config = dict(
    n_layer=19,
    d_model=224,
    n_experts=64,
    experts_per_token=8,
    d_expert=32,
    d_shared_expert=0,
    activation='swiglu',
    moe_layers=[0, 1, 2, 3, 4, 5, 6, 7, 8, 9, 10, 11, 12, 13, 14, 15, 16, 17, 18],
    router_score='softmax',
    normalize_top_k=False,
    routed_scale=2.42,
    balance_loss=0.000722,
    balance_bias=True,
    router_z_loss=0.001,
    init_std_router=0.0107,
    lr_router=0.000649,
    n_head=5,
    n_kv_head=1,
    head_dim=64,
    vocab_size=2532,
    norm='rmsnorm',
    norm_place='pre',
    norm_eps=1e-06,
    positions='rope',
    rope_base=10000.0,
    rope_fraction=1.0,
    qk_norm=True,
    attn_scale=0.125,
    tie_embeddings=False,
    parallel_block=False,
    init='normal',
    init_std_qkv=0.0334,
    init_std_o=0.00542,
    init_std_up=0.0334,
    init_std_down=0.00542,
    init_out_by_depth=True,
    optimizer='soap_variant',
    lr=0.0065,
    lr_mult_up=0.883,
    beta1=0.95,
    beta2=0.99,
    lr_head=0.00751,
    warmup_steps=95,
    schedule='wsd',
    decay_fraction=0.584,
    decay_shape='linear',
    final_lr_fraction=0.0,
    batch_tokens=65536,
    seq_len=256,
    doc_mask=True,
    z_loss=1e-05,
    train_tokens=246100000,
    steps=3756,
    dataset='wikipedia_en',
)
Below are experts of layer 5 (counted from 0) of a mixture-of-experts language model. Rows are named router (the router's row for the expert), gate (a neuron's input weights, with its number), up (a neuron's input weights, with its number), down (a neuron's output weights, with its number) and show model dimensions 0-223. Each number is 128 + 24 x the weight over its row's rms, rounded and kept within 0 to 255.
Before each expert's rows: a language model's description of what the expert responds to; "raises" lists some tokens whose logits its average output raises strongly, later layers aside. This comes from a sample of Wikipedia text that the model never trained on.

# expert 10
It responds to: Paragraph and table breaks. Line breaks ending prose paragraphs or table rows, plus sentence periods and capital initials of names, such as C, B, M.
raises: "\n", "S", "-"
router [145 127 125 161 146 137 107 169 119 128  83 131 156 119  45 185 130 122 110 116 143 151  93 111 111 135 161 116 126 131 161  97 149  92 171 117 179 128 120 129 132 125 101 134 117 106 113 126  92 130 147 118 111 142 119 123 167 132 144 187 128  79 150 117 167  95 138 146 122 131 124 102 115 140 132 180  97 120 122 145 132 157 177 130 124  89 110 119 183  96 102 126 143 139 134 134 123 123 161 147 137 124 181 111 109 120 136 117 131 134 149 152 105  75 165 134 105 146 124 139 102 122 166 117 132 117  99 131 147 139 136 130 116 127 138 172  77 135 154 117 112 128 115 115 106 153  95 160 121  89  99 125 165  89 126 146 168 139 108 126 171 142  90 116 138 171 141 137 125 154 136  95 117  70 161 101  98 150 118 142 147 119 102 164 128 131 125 160 111 120 148 116 113 165 142 103 171 137 104 117 154 109 137 132 141 113 117 149  82 129 134 158 136 166 119 136  94 135 145  83 142 120 116 101]
gate1 [112 122 121 141 136 125 132 138 132 109 122 118 151 131 138 144 152  69 139 160 137 158 116 110 111 123 116 145 138 151 178 107 116 139 145 117 146 134 128 123 106 126 130 134 145 123 135 109 144 142 123  91 101 164  91 134 138 126 123 122 139  94 120 155 103 127  90 109 153 111 118 152  91 158 157 164 133 134  96 125 162 160  91 137 180 160  75  98 123 149 104 130 161 152 137 113  80 120 121 118 197 107 136 148 116 121 136 129  55  92 181  91  83 129 134 138  90 165 148 155  66 146 104 133 140 126 127 109 100 175 141 144  94 124 111 180 138 105 123 124  92 112 147 151  98 148 111 144 141  85 129 147 126 141 111 139 120 148 145 139 131 144 118 100 146 137 145 125 130 131 133 154 119  94  88 135 186 150 132 145 162 102 111 149 163 112 169 143  79 101 153  61 146 173 139 113 121 126 150 109 126 119 128  99 101 164 111 153 108 132 132 122 140 125 121 127 137 134 118  90 134 165 147 151]
up1 [120  90 117 142  85 163 126 129 138 124 125 157 141 133 136 121 134  96  87 125 136 122 107 124 133 126 122 129 133 139 143 109 109 138 151 116 156 135 129 113 102 116 123 115 126  91 144  98 120 122 123 109  90 133  75 113 164 124 122 129  93  81  95 152 104 175  80 114 112 135 117 197 119 141 121 119 128 171  86 128 140 186 135 139 176 158  96 143 110 152 107 135 178 144 163 119 119 134 124  96 179 117 142 177 123 138 117 144  94 107 159 151 102 146 153 112 123 146 137 127 101 126  80 134 159 124 137 138 161 128 107 118 112 105 136 137  70 112 121  83  94 121 136 169 137 149 112 126 128 127 101 148 121 104 130 136 114 185 103 157 114 172 136 142 123 125 145 155 124 123 161 178 101  88  66  80 156 146 135 115 120 125 139 129 162 125 140 114  98 105 137 117 134 174  91 129 139 123 134 102 112  96 129 117  71 131 133 153 126 138 128 131 132 125 116 164 143 119 136  92 123 193 122 161]
down1 [150 123  95 144 115 140 144  86  52 116 122 134 148 159 130 142  97 116 136 154 103 105 118 168  96 146 145  98 148 115 133 107 136 105 126  85 112  99 142 118 139 103 160 129 116 145 104 116 124 108 117 101 114 172 132 155 159  91 148  96 170 144 125 101 107 152 109  97 107 171 115 131 124 167 161 135 131 165  92 109 164 131 144  88 145 185 129 160 119  97 143 147 124 129 141 125 116 118 182 118 127 109  85 102 104  95 138 141 165 133 124 165  92  99 125 164  98 118 145 135 174  87  93 143 131 138 142 118 157 176 144 113 153 118 142 131 141 147 126 109 125 120 136 137 127 118 154 137 159 141 149 152 150 154  93 109 123 156 113  87 154 100 103 128  93  99 162 159 103 146 113 135 106 119  71 104 146 134 162 105 145 136 122 117 143 138 114 136 144 101 139  92 140 138  96 161 123 159 165  81 131 102 118 116 100 154 104 138 119 106 106  98 127  90 129 103  87 109 115  95  97 139 115 142]

# expert 36
It responds to: Digits in numbers. Individual digits inside numbers, especially decimals in coordinates, percentages, vote counts and lap times, like 34.8·1·111, 51.·2·21.
raises: "2", "1", "3"
router [160  83 115 143 154 112 128 179 127 133 101 142 143 123  89 176 135 105  99  82 145 170 109 137 104 115 154  96 135 137 153 101 141  79 189  95 144 146 142 123 117 101 115 146 125 116 122 114 108 133 152 103 132 130 136  88 161 105 148 157 181 111 150 105 130 120 157 160  97 163 122 114 123 136 118 146 102 154 131 157 133 129 114 146 108 115 111 110 120 137 107 136 147 174 139 131 110 145 136 136 151 120 147 106 111 118 108  83 116 133 137 134 119 104 126 132 131 170 121 128 140 106 146 111 123 120 130 102 141 127 138 118  82 145 148 132 120 154 146 135 116 144 116 119 131 129  98 183 135  99 128 121 146 105 127 125 154 158  72 115 155 177 102 131 192 177 140 139 113 181 128 103 118 100 156  89 127 139 126 186 183 107  95 135 138 139 128 132 106 106 155 103 142 185 136  97 128 166 151  92 144 112 137 143 134  93 107 141 121 130 148 170 157 150  96 130 115 172 166  76 128 114 117 114]
gate1 [ 68 139 115 109 148 131 108 171 168 152  77 142 119 147 124  81 108 139 115 173 162 137  99 104 116  92 187 153 126 121  90 125 124 134 146 109 119 133 108 135 138 164 130 129 153 129 134 132 153 146 176  84 166 138 121 107 114 161 122 102 147 105 127 138 153 123 144 101 154 159 113 124 144 126 116 144 144  88 168 146  87 109 131 156  85 118  88  92  91  98 101 150  95 129 108  78 141 161 159 159 140 135  77 118 106 118 112 119 116 123 128 119 105 139 174 122 100 123 119 134 141 150 134 166 149 139 105  89 119  99 110 123 108 148 164 132 144 145  94 161 126 156 137 126 135 118 150 129 149 156  98 172 128 179 107 116 128 130 126 148 119 129 114  97 127 113 115 136  95 115 140 132 152 110 121 137 150 150 155 145 145 133 112 111 123 158 120 125 131  92 144 103 132 120  96 152 131  49 166 134  92 134 157 109 113 136 115 192 110 125 118 120 154 125 178 134 106 112 157 116  88 146 134 108]
up1 [136 130 172 148 146 156 146 166 172 122  87 134  95  92  86 118 113 123 150 154 100 142 135  83 142 149 125 154 140 125 130 146 121 127 138 138 113 139 132 133 100 122 119 140 142 110 167 120 113 157 133 153  91 116 138 109  99 126 169 118 136 157 128 156  97 147 132 143  72 187 135 118 128 156 144 131 107 151 149 118 140 127 151 112 102 130 137 122 128 137  98 174 164 166 153  91 153 155 154 154 108 166  94 146 149 141 152 140 177  72 180 120 143 151 126 154 101 123 107  75 115 112 141 112 112 145 130 129 130 107 120 125 124 117 130  90 149 132  71 138 158 115 130 102 162 157 164 133 167 135  87 124 123  99 125  98 105 167 124 141 157  91 133 138 113 121 167 150 107 119 157 142 171 137  92 129 111 194 137 177 133 161  93  93 115 123  97 137  96 138 115 107 127 114 107 127 140  83 102  93 112 151 109 135 153 111 151 150 121 123 120 151  97 163 124 105 129 113 114 139 128 110 145  95]
down1 [ 95 122 103 162 124 112 110 130 175 193 122 134 115 158 107 164 148 103 134  91 137 120 178 165 127 132 104 116 145 129 127 119  89 116 135  73  95 169 144 126 113 138 125 173 109 111 162 130 153 126 107  99 152 121  94 147 124 136 152 112 124 137 119  91 111 146 151 127 132 126 147 141  99 138 170 112 120  86  86 123 108 105 133 117 128 114 143 121 142 106 102 144 119 154 170 111 120 159 127 147 139 112 112 146  97 150  98 104 151 106 130 125 137 118 123 141 131 102 127 127 142 109 168 119 143 133 157 108 147 103 121 159 107 140 117 184 141  94 166 136 139 132 141 109 138 182 169 165 134  99 111 116 148 135 146  98 100 160 135 161  97 119  87 141 106 116 136 153  86 166 150 123 101 142 156  68 112 101  90 140 103 111 127 138  41  85 147 135 107 127 130 107 174  95  83 152 153 133 156 111 113 151 159 143 118 114 126 121 145 152 109 148 139 108 153 103 114 143 118 153 132 118  91 115]

# expert 39
It responds to: Digits in numbers. Single digits inside coordinates, years and table figures, as in 56°18′, 2020, 98.3, plus some capitals after spaces.
raises: "5", "6", ".", "th", "7", "2"
router [125 110 135 136 152  95 104 168 134 115 114 137 144 130  85 141 108 102 107  95 164 146 126 125 100 132 160  86 131 149 151 115 128  98 181 105 154 125 126 128 112 112 108 146 127 116 108 126 118 145 135 109 126 132 130  74 152 111 146 150 149 103 138 100 144  97 134 159 103 150 141 132 111 159  94 160  84 149 119 148 140 116 149 118 120 109 135 107 135 136 125 123 136 155 133 147  95 134 133 123 146 119 156 128 119 103 111  70 138 119 153 130 107 113 132 156  93 169 110 125 115  97 156 113 119 135 125 107 159 154 154 141 103 140 156 145 103 148 147 114 114 151  92 109 132 156 101 173 115 103 117 147 142 111 127 148 144 139  70 106 137 164 110 130 173 145 161 158 122 175 155  82 121  96 167 103 104 126 111 147 158 118  95 127 148 142 123 159  94 118 163 109 147 174 142 124 157 140 166 108 160 112 149 152 133  92  73 125 116 136 144 199 175 156  98 143 119 173 155  70 147  97 102 101]
gate4 [113 136 158 171 126 156 125 130 144  98 118 158 112 179 134 116 145 106  99  82 155  90 103  99  92 115 100 106 177 128 140 127  98  85 166 131 120 112 172 153  97 106 152 155 139 121 167 114 105 114 163 128 146 128 146 121 143 118 124 137 159 108 135 123  89 152 167 116 139 171 172 131 138 173 124 153 147 122 130 132 177 168 118  57 151 171 122 157 178  99 122  92  99 158 113 129  89 140 131 122 150 141 135 143 134 155 140 131 168 154  84 103 152 109 179 127 146 144 120 130 101 117 131 115 156 105 124  83 119 115  93 120 120 119 134 119 116  95 161 140 148 148 126 145 108 161 106 140 123 136 117  86 110 127  73 137 142 133 131 162 137 142  88 131 120 145 167 120 107 118 121 146 151 100 143 104 142 162 111 114 118 106 161 139 142 147 158 155 131 132 123 121 131 146 165 148 135 118 101 147 126  81 134 111  76 112 109 149 153 143 102 151 138 139 105 120 114 143 113  82 109 113 113  90]
up4 [ 99 172 100 172 118 145 105 111 128 122  99 136 150 165 140 119 171 104 105 108 131 109 115 106 104 113 125 147 157 142  95 119 106  89 143 123 141 130 118 144  67 129 168 140 114 117 146 148  97 129 184 140 132 122 139 129 117 121 104 124 144 118 110  99 121 143 169  92 161 125 141 155 111 156  96 115 177 106  94 104 154 185  94 102 172 135 152 137 127 110 131 145 124 152 107  99 130 142 134 125 155 143 146 138 115 170 148 133 158 102 108  94 162 109 173 180 146 145 131 130 110 163 141 149 174 155 110 113 118 106 126 131 110 112 142 122 168 129 138 133 141 156 119 151  93 151 124 121  80 106 118 125 106 134  96 164 146 145 141 153 108 140 138 120  96 116 178 112 117 112 114 123 118 159 144 106 130 183  91 102 121 132 145 118 104 159 181 162 133 161 114 147 113 144 161 161 156 146 159 124 105 100 151 121  69 100 135 137 121 129  91 134 116 111 139 122 139 107 102  70  96  96 123 112]
down4 [103 147  81 160 178 136 140 123 150 143 150 114  74 139 151 141 141 111  98 146  90  81 152 106  99 143 120 115 124 132 115 135 113 131 116 121 112 107 104 107 162 135 135 155 161 137 104  95 146 110 173 140 161 167 122  96 134 103 153 130 153 124 138 142 137 161 141 104 147  85 157 147 145 160 101 103 180 122 110 169 117 122  87 139 149  94 122 110 159 121 102 139  83 156 102 117 156 113 134 115 154 115 120 131  97 119 179 180 114 152 105 142 177  96 178  76 128  90 131 141 145 133 150 151 114 108 141 107 118  92 119 151 156 106 121  82  90 100 135 134 138 102 134  88 155 119 147 129 149 125 134  81 141 106 114 138 197  92 139 140 145 112 100 133 131 107 116 151 142 129 109 153 115 113 117 143 179  90 125 138 124 121 134 102 125 132 133 136 141 137 109 129 156 154 112 105 107 117 119  85 132 141 124 171 136 128 155 156 131 141 168 115 112 168 104  95 127 105 138 126  91 124  87 115]